Weights of a small mixture-of-experts language model, trained from scratch on English Wikipedia.
Size: 8 layers, width 256, vocabulary 16384, 39.1M parameters.
Training: a variant of SOAP for the experts, 240M tokens, 4892 steps.
Below are experts of layer 2 (counted from 0) of a mixture-of-experts language model. Rows are named router (the router's row for the expert), gate (a neuron's input weights, with its number), up (a neuron's input weights, with its number) and show model dimensions 0-255. Each number is 128 + 32 x the weight over its row's rms, rounded and kept within 0 to 255.
Before each expert's rows: a language model's description of what the expert responds to. This comes from a sample of Wikipedia text that the model never trained on.

# expert 30
Description: Name-initial pieces. Capital letters and first syllables opening proper names, often surnames after a first name: My-ers, Per-ret, Sch, Z, H.
router [143 122 186 134 113 136 147 158 115  92 158 162 178  99  84 160 103 145  89 102 130 133 161 172 171 108 199  70 172  82 140 150 126 155  73 121 110 111  93 128 106 137 130 117 182 133  56 138  71  96 115 150 128 155  69 172 152  86 133 105 119 156 153 129 140  88 141 143  99  93 126 124 107 137 137 117  73 139  54 100 106  94 163  56 131 148 101  90  70  87 150 134 160 151  81 136  86 141 100  87 146  88  86 104 141 111  83 105 142 154 167 125 120 129 145 147  71 144 160 113 141  81  70 118 148 134 138 111 124  74 156  97 101 135 101  65  93 114 132 126 116 135 134 128 155  84  97 130 110 102 149  56 124  61 191  95 143 166  67 124 148 131 142 111  79 103 143 144  76 165 145 126 148 159 162 100 118  75 101  71 145 139  98 117 146 102  94 132 134 143 142  80  98  82 140  98 154 149 155 130 142 165 121  80 114 126 126 148 181 133 130  97  89 138 192 116 139 150 141  89 112 146 153 116 172  35 109 108 116 143 179 115  69 154 149 133 152 109  83  96  66 105  84 139 198 148 155 106 146 106 166 150  84 112 149  43]
gate1 [141 124 170 137 167 129 112 123 130 144 127 125 112 136 138  78 109 118  88  93 104 113 106 173 118  87 143 111 163  66 190 176 162 143 127 162 116 139 154 155 149 120 126 111 181  68 169 128  87 123 177 145  83 138  97 104 111 118 174  91 152 126 142 119 136  90 134 161 154 149 163 167 145  68 138 128 146  69 115 150 202 176 153 113  93  81 104 116 108  99 113 130  58 104 139 138 146 147 119 138 144 164  63 151 144 166 104  91  95 145 125  73 166 152 181 190 142  96 170 117 139 115 111 172 185 120 118 123 117 133 131  55 141 172 131  75 140 132  67 121 146 166 114 124  92 175 119 157 114 114 109 165 141 165 219 149 123 144 143 142  62 144 203 151 101 122 102 146 132 106 123 109 126  65 107 113 125 164  77 109 158  78  95 129 156 135 139  69 168 140  93 131  91 162 118 130 166  85 166 143 189 152 176  83 150 123 120 118  99 127 159 125 177 168  67 128 107 181 154  69  79 116 111  83 121 134 192 118 139  92 119  96 128 155  79 142 216 105 122 132 159  97 127  72 148 112  80 111 130 114 157 160  76  82 170 130]
up1 [155 175 206  91 120 129 127 140 111 163 179  56  54 160 187 112  86 136 170 187 114 108  64 181 113 108 128 128 125 114 146 121  94  78 170 119 189 196  76 190 131 126 115 102 130  97 136 112 111 117 186 176 112 154 114 123 145 108 169 149  96  83 118 166  97  98 181 123 153 156 119 182 172 105 152  75 132 150 100 156 147 160 149 146 115  82  64 113 110  95 156 127 109 127 142 111 120 118 135 122 149 134 122 129 170 131 168 139 129 125  52 139 195 109 157 190 125 142 130  84  89 107 103 156 129 181 107 163 104 116 108 111 102 170 107 147 149 119 123 120 144 101 158 150 214 162 118  95  93 124 138  63 122 140 160 103 130 144 145  92 156 166 158 138 105 135 139 153 124 102 104 150  53  98 141 126 125 108 103 127 139 119 135 151 171 127 130 148 140 139 102  64 121 134 138  91 189 105 164 130 192 184  85 152 166 141 163 121  79 161 152  64 157 187 150 141 128 148 184 112 122  96 152  78  95 152 166 102 140 124  77  97 143  99 147 131 197 165 215 158 168 153 102 167 153 130 111 104 136 133 134 139 134 129 138  88]

# expert 35
Description: Foreign name pieces. Word pieces inside foreign and compound names, especially German and Dutch -stra-ße streets, -shire, -burg, and letters in acronyms.
router [119  72 136 166 223 138 133 148 108  73 143 138 214  71 120 157  84 151 127 163  89 140 154 104 146 134 142 126 150 122 177  89 118 154  76 123 122 116 159 136 143 108  99 143  97  92 119 139 106 132 106 142 149 138  54  82 165  98 145 126 140 157 154  90 116 133 146 140 187  71 125 181 134 119 112 183 102 113  70 131 165 155 119 111 151 183  82 143 117 106 108  55 166 141 134 204 111 104 144 134 129 113  69 137 126 171 126 157 131 131 121 125  66 148 156 125 157 143 140 149  87 128  84 140 145  95 106 143 137 111 134 127 179 164 105 110  74 129 152 105 147  99 170 179  90 121  96 140 149  99 151  75 127  78  95 135 150 171 104 157 111 163 173 174  86 106 149 151 116 137  72  97  91 173 139 134 187 108 116 103 151 169 137 162 184 102 139 101 118  66 106 104  65 136 160 140 202  93 184 117  97 156 142  54 185 180 122 112 127 126 128 130 109 124 182  86 128 141 118  78  92 125 121  91 194 172 133  89 143 125 156 128 120 165 153  74  96 116 146 165 153  53 156 139 174 120 132 106 142 110 118 184  83 157 122 147]
gate0 [130  50 145 132 139 123 127 120 123 111 127  93 106 112 106 103 127 119 105 154 132 136  67 139  92 117 135  60 170 106 163 139 181 120 109 141 121 105 116 133 133  84 179 115 165 151  79 121 147 125 167 103 106  93 140 110 129  45 101 120 168  95  65 132 159  86 129 128 126  94 211 136 140 150 117 149 144 178 111 121  61 148 176 134 156 157 151  92 127  82 149 100 132 139 108 113 166 110 135 154 118 115  61  97  95 125  96 163 133 178 123 128  84 102  92 138 106 189 128  93 180  51 104 133 104 203 177  94 113  87 141 102 120 151  59 109 170 156 103 116 132 139 179 115 127  96 125 145 167  79  93 111  81 121 163 144 186 126 100 158 166 127 210  99 144 191  92 143 175 113 119 132  87 143 108 127 133 150 105 159 107 166 140 122 168 105  90  87 156 117  90 119 123 125 187 121 129 170 135 114 126 205 219 127 180 131 138 157 109  93  78 170 121 150 151 172 125 110 128 163 188 161 117 171 148 165 136 157 181  98 186 158 121 130  93 131 116 114 152 138 133 165 174 125 185 113  90 114 130 142 175 177 140 154  78 157]
up0 [124 142 100 105 101 111 112 163 182 161 146 126 149 114 145 167  91 127 136  91 104  73 188 131 137 195  92 175 150 161  97 174 100 115 119 133 154 146  89 177  97  96 116 156  95 121 122 152 142 147  96 135 143 115 168 151 134 126 149 107 155  90 124 171  99 158 185 128 110 208  81  52 136 200 109  79 132 128 137 164 186  71  76 169 141 103 109 130 127 137 147 131 165 128 119  73 104 126 136 104  76  97 127 128 124 127 130  94 129  98 133 133 170 111 159 119 115  96 116 124 109 170 158 145 124 115 109 191 115 168  72 151 114  93 109 149  68 101 109  90  89 149  58 143 111 160 117 155 124 131 163 134 154 144 212 161 162 130 162 149 127  69  70 163 125 135 143 125 119 145 134 103 153  90 141  66 167 144 146 157 104 123  73 157  95 133 137 202 125 108 175 110 140 126 116  89 148 165 137 127 122 121  55 169  76  74 110 197  80 176 171 138 116 125  60  78 141 143 123 144  96  88 138 126  74 159  89 101 187 191 113 129 151  45 106 116 158 176 174 148 116 127  68 144  87 126 160 150 114 150 118 124 110 128 155 122]

# expert 31
Description: Titles and infobox labels. Pieces of titles, brands and award names like Face-book, Take-Over, Television Special, plus infobox labels such as birth:, Position:, and Japanese or Thai script.
router [159 129 154 160 122 186 148 127 114  67 154  62  97 102 106 150  91 103 105  75  79 166 137 188 160 162 131  96 173 152 166  84 166 122  98 194 100 107 127  73 110 120  79 103 153 101 107 140 104 187 166 100 133 137  51  94 129 131  87 113 142 104 168  81 153 159 102  86 168  88 124 120 142  95 137 175 107 142  93  93 149 149 138 114 135 107 117  67  87 114 142  91 181  85 150 133 186  91 147  99 116 126 125 133 116  99 138 136 132 129 117 120 120 138 164 131 118 134 154 148 162  83  99  96 178 151 193 112 149  74 187 105 135 122 158 121 187 142 147 149 148 130 145 126  99  91  83  80 145 136 154  56  83 105 154 166  70 152  94 110 153 142 189 120  92  88 148 120 120  64  75 163 126 159 214  96 215 146 129  81  85 149 133 149 179  80 148 131 120  99  69 118 123 142 124 136 133  81 187 138 144 110 175 112 166 130 171 118 161 137 136 133 133  76 163 139 142 143 164  85 134 163  76 109 126 147 154  99  98  90 168 137 158 152  88 116 111 115 132 117 132  86 154 155 196 186 149 114  96 144 117 153 116 112 103 134]
gate1 [160 130 100 121 136 141 141  93  85 136 193 122  98 162 155 151 140 116 133 145 111 146 163 125 191 138 109  60 156 143 187 128 177  91 145 163 152 139 165 146 121 124 108 156 117  99 154  71 135 131 196  82 170 124 138  75  96 136 171 110 128 136 112  74 187 103 170 148  95  99 175 146 140 127 113 122 116 108 124 125 111 136 106 163 103 136 169  20  88  95  82 176 102 129 141 139 160 157 118  82 117 125 140 103 111 104  81 101 147 126  56 117 117  69 133 114 134  85  92 104 116  78 183 160 128 156 109  81 158 169 101  94 195 140 127 137 164 150 135 140 144 168 120 167 121 176 167 116  84 134 170 111 145 179 102 113 151 205 104 114 160 111 140  68 146 101  70 134 172 116 121  58 120 126 173 101 158  95  49 157 119 101 108 152 152 127 129 126 109 131 148 101 100 119 186 111 151 138 192 132 108 187 127  98 111  68 158 147 133 128 171 134 111 162 163 156 108 152 123  64 160 126 140  78 114 167 108 127 207 116 110 159 153 129 156 115 144 135 113 220 127  69 129 131 122  98  81 135 128  90 167 122  98 133  78 111]
up1 [170 179 140 168 150 149  61  79  84 103 158 201 167 142 128  95 143 102 114 130 126  97 188 143 131 129 119  87 129 159 109 132  93 173 136 115 162 116 112 169 130  87 115 197 103 180 137 126  77 128 111 152 103 115  63  63 174 150 206  90 103 111 136 125 120 115 144  99 145 126 103 142 183 113 161 177 116 102 115 198 162 128 147 115 145  97  83 152 109 170 154  77 182 116  94 149 103 117 109 186 116  61 131 122 114 131  89 116 167 125 127 186 211 136 145 106 144 135  83 102  94 202 135 175 166 116 142 122 141 122 157 150 135 162  86 160 117  90 123 180 169 106 145  36  78 194  66 139 162 139 161 123 153 127 152 154 164 150 178 113 120 117 168  64 111 127 154 136  59 146 171 147  88 155  77 148  86 174 141 141 203 125 141 138 131  82 152 114 158 132 125 116 150 141 114 146 110 122 147 115 135 156 114 133 126 104 103 127 103 177 145  98 126 127 118 137 111 142 225 100 124 175  82 128 130 157  91 160 124 119 171 138 136 113 109 121 124 126 148 100 117 111 119 143  95  82 138 161 128 152 129 191  82 105 147  83]

# expert 57
Description: Numbers in tables. Numbers such as times, years, and counts, especially minutes after a colon (18:15) and in table cells, plus of.
router [107  82 158 154 142 135  76 114  77  61 184  85  87 163 143 154 127 113 118  50 112  90 202 168 135 183 122 127 116 187 180 119 198 126  63 133 115 154 143  76  94 116 101 158  80 129 127  95 131 159 100 140 164 172 131  99 122  97 167 104 148 140 113 142 124 110 192 148 145 124 137 137 126  75  88 147 120 111 140 120 132 120 190  96 172 122 197 150  93 149 139 158 149 134 124 161 129 123  90  94  47 122  98 119 158 150 118  86  56 172 124 137 111 127 123 141 172 145 181 117 105  64 142  68 134 147 127  67 126 139 134 151 155  94 136  81  91 128 131  87 111 130 157 102  72 118 123 133 108 102 126 129 105  87 111 148 180 175 131 119  92 115 156  93 124 133 127  70 177  43 130 205 115 109 138 136 165 140  88  96 115 122 111 120 137 123  90 133  90 121 141 181 147 134  95 161 135 168 170 108 137 133 136  86 161  82 104 103 179 140 167 147 116 145 179  88 147 100 102 160 156 150 128  89 162 158 139 114 151 122 164 163 100 150 126  54  85 153  73 118 133  90 142 114 122 141 181 146 115 137 107 158  72 165 105 201]
gate0 [ 61 160 187 141 144 141 104 122  98  74 122 113  89 175 103 146 168 121 163 163 149 110 103 146 115 130 158 130 164 144 139 153 165  42 156 108 119 160 123 130 140 134 114  97 119 123  89  78 103  74 131 155 153 178  79 192 123 115 154 178 132 128 129  65 126  75 138 110  99 115 172  86 133  71 135 132 133 119 155 156 167  97 136 104 117 116 145 143  62 111 108  45 161 139 115 142 140 153 103 152 181  91  75 156 114 122 155 122  82 162 179 150 152 136 118 124 100  89  72 118 148  67 191  97 135 128 179 144 112 159 166 128 166 137 113 118  60 193  97 102 132 157 132 166  81  95  94 122  92  89 128  75 102 155 130 110  99 119 141 116 145 110 129 130 125  80  89 156 104  72 197 123  99 178 138 138 119 141 142 139 107 124 124 115  84 121 144 140 126 139 123 106 144 130  95 118 147 167  86 162 108 110 167 159 192 156 110  84 142 160 111 123  52 182 136  90  97  83 146  64 121 159 120  48 110 123 139 109 176 104 196  71  83 133 167 142  76 128 140 148 171 113 107  98 180 110 112  95 116 127 131 125 163 199 134  80]
up0 [230  91 147 140 104  76 132 173 171 134 144 167 174 107 110 116  80 168 105 154  83 108  85  96 124 117 131 114 148 124  84 117 109 238 110  76 146  25  95 159 181 100 162 171 117 138  77 138 117 106 121  96  96 120 116  85 148 134 152 119 134  83 139 187 143 177 119 112 197 169 131 168 155 154 169 118 161 167  93  77 108 168  43 181 143 161  93 185 124  82 164  98 151 133 154 132 129 145 148 162 102 129 147 103 131 157 109 161 118 107 121 136 126 135 133 119 142 148 126 102 157 144 112 166 160 122  75 116 197  98  93 136  68 161 114 100 150 157 129 148 117 158 162 102 140 100 111 133 106 148 106 153 113 150 121 176 126  98 162 162 145 101 121  91 100 189 165 165 118 169 131 127 128 130 182 150 131 100 166 115 139 179 150 176 150  90 165 147 105 115 113 125  69 139 154 132 114 117 147 131 123 158  72  92 132  91 120 133  80  92 130  90 141 136 157  95 171 154  53 116 147 135 182 163 141 110  79 165 113 224 123 118 198 127 125 130 120 175 127 124 131 142 151 120 131  96 154 135 137 143 151 143  63 167 142 119]